Experts of a small language model: 8 layers, 6695 steps.
Below are experts of layer 4 (counted from 0) of a mixture-of-experts language model. Rows are named router (the router's row for the expert), gate (a neuron's input weights, with its number), up (a neuron's input weights, with its number), down (a neuron's output weights, with its number) and show model dimensions 240-279. Each number is 200 + 20 x the weight over its row's rms, rounded and kept within 0 to 999.
Before each expert's rows: "mostly gets" lists some tokens that are sent to it at least half of the time; "comes after" lists some tokens at least twice as common just before its tokens as in all text. This comes from a sample of Wikipedia text that the model never trained on. Tokens count by the router's weight.

# expert 108
mostly gets: " light", " run", " enter", "-in", " Light", " Mean"
comes after: " ", "°", "′", " (", "°N", " −"
router,193,171,204,162,190,173,190,206,181,218,216,203,204,205,191,191,211,186,213,199,227,216,215,197,214,221,204,205,195,162,252,200,211,192,230,152,187,231,220,190
gate0,220,202,157,219,173,205,225,210,184,185,206,231,183,170,230,192,185,210,216,182,188,184,218,188,198,196,197,208,178,197,215,137,205,213,193,210,223,172,193,222
up0,229,173,168,209,208,199,220,219,174,197,186,225,187,177,224,202,196,214,235,187,200,188,196,198,203,218,213,201,155,211,243,160,207,201,211,173,204,208,201,196
down0,204,228,188,170,223,204,198,210,185,211,210,208,220,223,230,193,198,209,169,231,178,215,194,194,187,204,218,236,203,180,219,196,201,227,208,196,196,185,201,223
gate1,187,223,202,178,182,193,222,193,205,204,193,193,175,204,177,212,203,183,202,239,213,180,201,225,173,163,198,204,209,202,189,201,247,215,208,203,166,191,205,191
up1,221,194,157,205,188,234,211,227,215,200,189,222,197,205,209,200,229,189,191,186,174,187,202,238,207,204,182,186,190,180,229,215,173,198,154,194,200,220,211,194
down1,174,200,221,204,196,242,199,216,171,193,219,200,163,213,193,192,212,205,210,192,163,187,196,217,221,207,153,174,206,213,214,211,218,213,179,214,220,217,207,192
gate2,177,204,218,186,198,204,203,208,225,217,167,176,190,193,220,213,214,192,180,217,154,188,198,223,171,233,196,207,187,220,209,192,193,216,181,196,221,202,184,172
up2,190,187,185,187,203,200,215,203,126,184,239,227,202,216,184,210,177,183,198,193,219,180,217,190,230,179,241,194,204,189,207,201,201,201,197,205,179,199,206,214
down2,213,203,201,208,223,205,184,212,231,194,214,212,201,202,210,216,195,176,227,176,205,173,201,201,215,195,189,227,217,222,201,214,238,204,198,247,190,173,195,201
gate3,226,194,202,205,174,206,202,196,203,196,205,188,210,174,189,182,197,209,223,235,183,193,202,225,219,226,170,224,211,213,207,180,194,220,216,202,170,199,198,205
up3,209,202,232,193,195,219,159,205,206,206,221,228,201,176,211,182,212,201,204,220,186,201,189,181,232,239,189,215,231,197,232,160,198,229,205,196,169,192,194,179
down3,175,191,208,193,178,222,184,218,198,218,197,211,192,230,190,198,205,193,211,252,209,190,214,193,186,200,189,218,189,181,202,225,206,167,250,191,211,203,176,182
gate4,201,171,193,230,217,163,251,171,216,195,200,182,173,180,228,213,207,186,200,198,190,210,186,208,198,227,182,200,182,168,216,196,210,189,195,211,204,181,233,207
up4,212,204,203,191,232,203,204,197,212,197,205,210,169,199,176,240,174,191,247,191,160,177,190,198,226,233,214,169,177,203,219,175,161,198,196,175,222,232,200,202
down4,175,195,203,188,205,216,186,182,181,205,207,182,214,185,196,182,178,247,191,208,183,180,227,170,188,226,196,200,170,197,212,240,188,227,209,210,195,177,224,192
gate5,200,202,183,218,167,229,204,196,206,214,165,181,175,186,216,180,211,195,237,200,222,208,195,199,172,200,184,205,196,169,203,223,167,200,191,205,205,202,182,211
up5,165,194,195,195,184,224,236,215,192,202,227,161,193,221,173,172,208,179,198,246,226,210,197,176,188,180,210,192,187,183,187,231,204,220,194,224,161,214,217,195
down5,233,165,204,214,205,170,209,154,198,160,211,213,203,166,195,214,209,163,191,216,195,225,200,222,207,220,184,178,204,225,222,209,151,229,165,180,225,195,196,184
gate6,182,227,195,214,180,229,193,187,203,175,186,189,197,244,179,211,170,183,174,205,179,183,196,185,206,195,196,199,188,166,200,220,182,185,194,243,175,208,196,204
up6,172,174,208,154,180,224,188,208,193,195,185,155,212,239,186,206,186,190,187,216,219,176,166,194,213,205,221,202,193,190,230,247,194,189,232,180,175,237,196,155
down6,170,176,198,185,211,196,194,173,187,182,188,201,213,181,185,204,175,211,218,224,166,211,187,187,225,231,205,187,180,196,202,179,182,228,199,206,217,210,156,214
gate7,192,196,199,223,174,208,172,186,176,182,219,205,212,246,211,220,181,224,202,168,209,225,224,189,151,223,214,176,211,210,189,191,176,205,224,232,170,167,196,207
up7,189,188,188,184,161,173,168,198,178,227,221,211,190,214,203,219,219,193,236,186,226,223,200,154,192,226,203,169,196,192,192,233,181,191,189,205,195,174,171,192
down7,200,206,229,210,158,222,161,209,214,194,231,194,203,200,223,203,163,202,213,207,220,213,212,162,207,190,153,165,212,164,212,222,229,170,141,197,215,191,199,198
gate8,169,197,168,167,231,192,215,182,214,203,216,194,220,229,222,202,188,216,233,210,229,211,195,200,228,201,204,212,219,203,193,194,174,184,203,214,187,187,245,176
up8,180,164,198,208,233,220,154,184,203,217,211,230,221,176,218,218,177,205,192,205,198,185,198,195,202,207,229,204,230,184,176,190,206,195,201,180,197,186,232,181
down8,211,212,197,174,189,216,138,192,176,243,203,199,214,199,204,214,188,216,212,171,199,198,212,185,179,251,217,170,239,183,203,216,227,200,179,253,166,183,193,204
gate9,215,190,197,243,217,183,202,202,196,184,199,215,213,197,229,219,178,171,206,190,205,185,229,187,222,183,180,211,197,202,195,166,199,214,181,219,213,204,208,214
up9,206,160,210,209,214,187,213,210,216,181,217,177,199,161,195,190,206,158,187,204,204,202,208,203,219,153,194,226,220,174,221,167,201,157,204,184,223,215,226,196
down9,171,230,177,246,162,210,172,184,205,172,169,187,193,184,211,190,219,181,184,191,194,192,185,202,206,192,193,174,196,193,235,168,225,187,169,180,216,216,178,198
gate10,220,196,197,240,178,200,193,177,183,211,160,210,202,216,197,178,214,185,210,268,201,228,225,196,196,186,223,177,224,191,185,218,180,204,201,215,198,222,194,198
up10,189,180,200,162,220,170,176,188,196,192,189,176,213,229,186,196,228,175,186,217,188,213,172,195,211,193,226,216,213,202,168,211,217,210,232,186,180,235,189,177
down10,208,190,210,179,204,223,204,189,213,238,189,209,222,230,215,199,212,206,247,241,208,204,176,188,188,243,212,224,173,206,194,192,204,205,220,192,233,212,193,168
gate11,201,194,212,229,201,181,218,223,187,225,225,181,200,183,195,181,215,190,201,207,184,208,202,200,243,231,209,201,197,243,192,160,214,209,205,207,187,195,207,202
up11,194,213,214,190,248,218,192,166,217,193,214,216,221,182,178,215,214,202,229,172,172,211,223,177,214,210,204,186,212,182,207,209,200,203,193,210,204,188,207,198
down11,190,192,218,179,239,187,168,210,234,234,184,204,214,205,221,176,188,194,203,177,192,173,191,249,210,172,187,232,175,197,213,237,196,219,239,200,186,211,179,217
gate12,194,195,247,211,184,207,192,245,201,220,162,172,211,197,198,170,219,178,194,224,191,241,242,222,213,167,199,217,198,177,151,208,208,166,215,232,208,203,199,186
up12,211,199,185,197,203,190,199,203,204,216,189,195,176,215,164,184,205,199,235,152,209,196,196,208,216,233,177,182,181,182,203,175,211,204,242,152,203,193,197,184
down12,192,210,224,219,190,199,192,272,186,223,208,188,189,173,206,228,220,194,204,213,187,212,227,165,192,192,240,222,180,198,210,164,233,203,235,182,219,192,177,179
gate13,152,218,191,209,186,211,174,222,179,194,189,156,179,208,199,202,230,202,206,197,193,167,205,198,192,220,229,175,169,179,179,220,181,203,178,230,192,203,211,187
up13,204,208,198,185,202,226,190,211,168,189,171,184,192,212,215,236,203,206,186,169,196,186,212,215,192,206,241,185,182,201,163,207,168,216,222,220,206,198,199,199
down13,182,190,209,192,215,222,221,201,216,177,206,196,196,200,164,204,186,217,226,193,188,220,205,183,193,250,210,204,191,189,207,199,187,224,181,184,235,204,155,208
gate14,192,188,212,204,205,188,212,195,192,229,214,193,230,216,229,217,184,246,201,193,204,197,204,187,190,229,193,236,185,199,214,198,184,173,198,173,200,175,177,190
up14,165,200,192,213,215,223,194,202,213,199,169,173,236,203,208,195,160,222,231,191,173,208,180,199,170,171,210,206,198,231,206,176,193,185,195,208,198,217,199,213
down14,182,209,233,167,178,192,204,211,189,243,193,222,207,208,205,210,176,198,202,214,214,207,165,182,192,199,219,179,193,237,190,189,186,168,256,193,182,213,189,212
gate15,205,195,215,206,234,175,205,207,194,228,163,202,182,213,178,190,214,183,213,186,168,197,179,180,195,218,206,168,193,214,222,191,235,220,204,207,238,186,262,195
up15,205,206,242,207,245,200,231,226,200,222,174,196,192,172,208,182,193,191,219,183,195,226,203,208,204,184,186,191,203,210,183,225,229,177,227,206,210,196,230,197
down15,177,209,213,176,212,177,210,230,164,246,217,217,227,221,204,190,161,171,177,212,206,217,221,215,164,188,206,187,176,182,190,228,188,185,203,183,216,185,211,184
gate16,234,165,228,208,196,240,202,216,171,197,181,242,177,186,208,212,150,197,184,207,198,226,169,147,225,175,204,203,235,175,218,194,193,228,204,188,200,215,188,192
up16,174,222,155,202,227,180,231,204,208,180,208,211,216,216,189,214,229,183,237,147,205,180,220,219,190,165,192,197,173,199,204,210,181,161,161,188,207,191,217,184
down16,171,212,187,174,209,190,204,147,227,221,211,189,189,186,179,220,213,188,196,168,206,208,214,187,199,218,173,151,190,238,183,194,233,179,197,223,191,160,176,180
gate17,206,209,199,211,204,200,229,214,172,222,203,228,205,186,181,220,189,198,215,167,175,203,241,210,201,162,202,213,249,199,194,162,190,188,240,197,192,192,208,231
up17,204,207,193,180,213,171,234,188,173,211,195,196,214,208,191,214,218,193,215,212,198,184,229,217,198,185,200,235,232,173,190,186,194,179,257,183,178,170,201,177
down17,169,241,175,211,189,187,182,177,229,196,159,192,226,185,178,181,212,187,175,207,195,198,164,179,219,212,193,203,209,189,225,202,244,183,217,185,196,168,178,200
gate18,166,186,229,189,190,203,200,222,224,224,214,209,197,236,173,190,238,206,204,188,178,186,176,182,180,187,198,187,230,213,193,205,190,164,209,209,207,185,227,212
up18,207,213,252,191,176,226,167,212,229,208,200,164,172,200,165,158,197,168,201,207,197,182,193,177,211,218,217,185,207,146,212,203,205,185,215,205,163,183,179,196
down18,199,182,205,185,211,191,202,210,191,190,170,191,188,223,195,190,198,191,169,224,211,204,229,209,186,218,170,178,200,185,199,199,175,185,209,180,185,184,204,140
gate19,190,185,209,184,177,192,172,193,172,187,183,190,220,224,175,196,200,189,186,267,198,182,202,209,194,177,195,189,199,207,196,204,211,201,234,213,180,214,233,188
up19,227,208,206,209,196,195,162,224,220,207,212,204,183,198,223,167,225,182,180,202,225,236,244,196,234,216,198,151,177,223,168,226,216,202,171,205,254,208,169,199
down19,188,182,196,173,250,196,195,169,235,231,227,182,218,214,240,198,223,208,222,190,211,211,232,179,208,196,185,196,179,195,160,205,186,171,189,216,241,185,236,206
gate20,220,244,192,177,187,188,193,174,191,188,228,202,152,205,193,207,166,174,209,225,212,226,198,162,203,185,187,196,209,195,218,217,202,192,175,194,222,222,201,183
up20,157,167,190,216,214,218,183,207,219,235,186,152,242,206,209,201,235,210,178,196,183,195,176,211,200,187,211,191,192,199,208,228,188,153,223,198,167,212,183,188
down20,180,198,191,200,201,182,235,224,226,179,199,193,196,202,182,203,199,197,214,192,178,182,206,181,201,201,192,219,215,214,176,203,182,163,209,183,169,208,176,207
gate21,203,179,187,197,218,224,203,200,233,171,195,221,196,211,198,181,183,188,205,196,241,168,199,194,170,178,227,157,260,216,224,220,206,158,224,200,181,234,225,214
up21,193,202,217,186,207,193,154,171,204,240,199,185,238,234,212,182,201,236,160,189,214,198,189,181,192,206,210,207,210,205,187,216,190,180,201,221,204,198,196,207
down21,201,209,158,169,226,178,208,229,210,211,192,193,187,213,208,223,204,187,173,190,228,178,206,207,221,195,190,203,165,177,204,207,200,184,209,230,131,220,197,183
gate22,227,177,144,207,190,245,224,179,180,194,202,234,236,182,220,233,204,203,203,195,186,211,219,225,203,197,192,190,221,215,187,235,197,235,183,248,183,214,199,210
up22,183,173,183,209,201,191,219,156,186,197,194,223,230,153,212,212,223,211,209,203,187,206,182,224,206,196,191,203,190,212,213,235,195,194,203,194,216,231,180,213
down22,177,233,191,189,155,192,155,199,164,193,227,202,205,233,187,186,202,155,189,185,149,215,203,155,202,198,208,217,176,180,212,228,181,199,185,181,213,193,213,190
gate23,195,233,184,207,168,184,184,196,216,165,194,215,215,173,195,211,161,209,196,192,177,203,215,212,223,201,185,220,216,207,210,197,200,213,154,212,217,214,188,236
up23,202,156,189,165,187,187,202,206,174,206,176,175,225,221,165,173,194,210,208,182,211,219,191,178,224,209,187,186,206,203,211,203,205,205,196,179,209,212,201,166
down23,212,259,218,200,165,158,202,219,192,201,207,224,206,221,155,181,206,159,224,186,190,189,188,189,170,205,189,182,224,179,204,196,200,192,189,217,180,221,204,224
gate24,182,195,170,239,187,188,175,185,176,214,222,216,202,178,192,203,207,227,195,193,186,203,174,215,223,186,196,218,204,207,205,172,196,207,181,195,214,181,227,221
up24,222,166,193,180,199,204,188,211,205,217,188,200,179,211,160,156,209,228,254,194,182,186,185,211,197,212,201,183,194,208,243,215,188,186,207,183,189,208,212,186
down24,198,232,191,224,204,194,168,197,227,187,192,190,202,196,199,184,190,214,202,219,201,202,205,203,180,182,164,190,228,182,182,195,163,202,180,208,186,231,190,211
gate25,195,222,186,212,212,189,207,216,218,210,214,196,168,190,207,194,185,220,214,208,204,227,232,192,175,154,188,197,186,197,180,220,202,189,216,170,178,196,171,186
up25,202,198,198,210,196,178,191,172,212,177,214,202,221,210,200,158,186,197,211,227,217,185,221,176,214,222,206,200,198,153,210,185,223,203,197,196,230,198,240,184
down25,205,203,172,187,216,198,204,165,183,190,217,182,205,203,201,164,202,204,219,193,194,215,203,264,200,244,235,211,210,180,189,192,218,178,182,186,202,160,174,193
gate26,202,183,192,195,170,206,215,169,198,180,240,206,191,179,172,222,223,202,222,240,218,174,169,183,193,226,240,213,224,190,201,182,197,189,203,177,180,194,207,194
up26,213,197,220,206,233,197,194,228,179,189,194,225,209,209,234,189,197,214,161,149,196,240,237,230,206,180,188,178,174,190,186,208,175,227,173,195,224,176,167,194
down26,188,195,241,206,234,227,207,190,197,186,224,202,178,214,185,210,241,219,209,178,226,209,241,199,202,174,175,191,223,220,184,223,199,196,200,220,196,225,246,221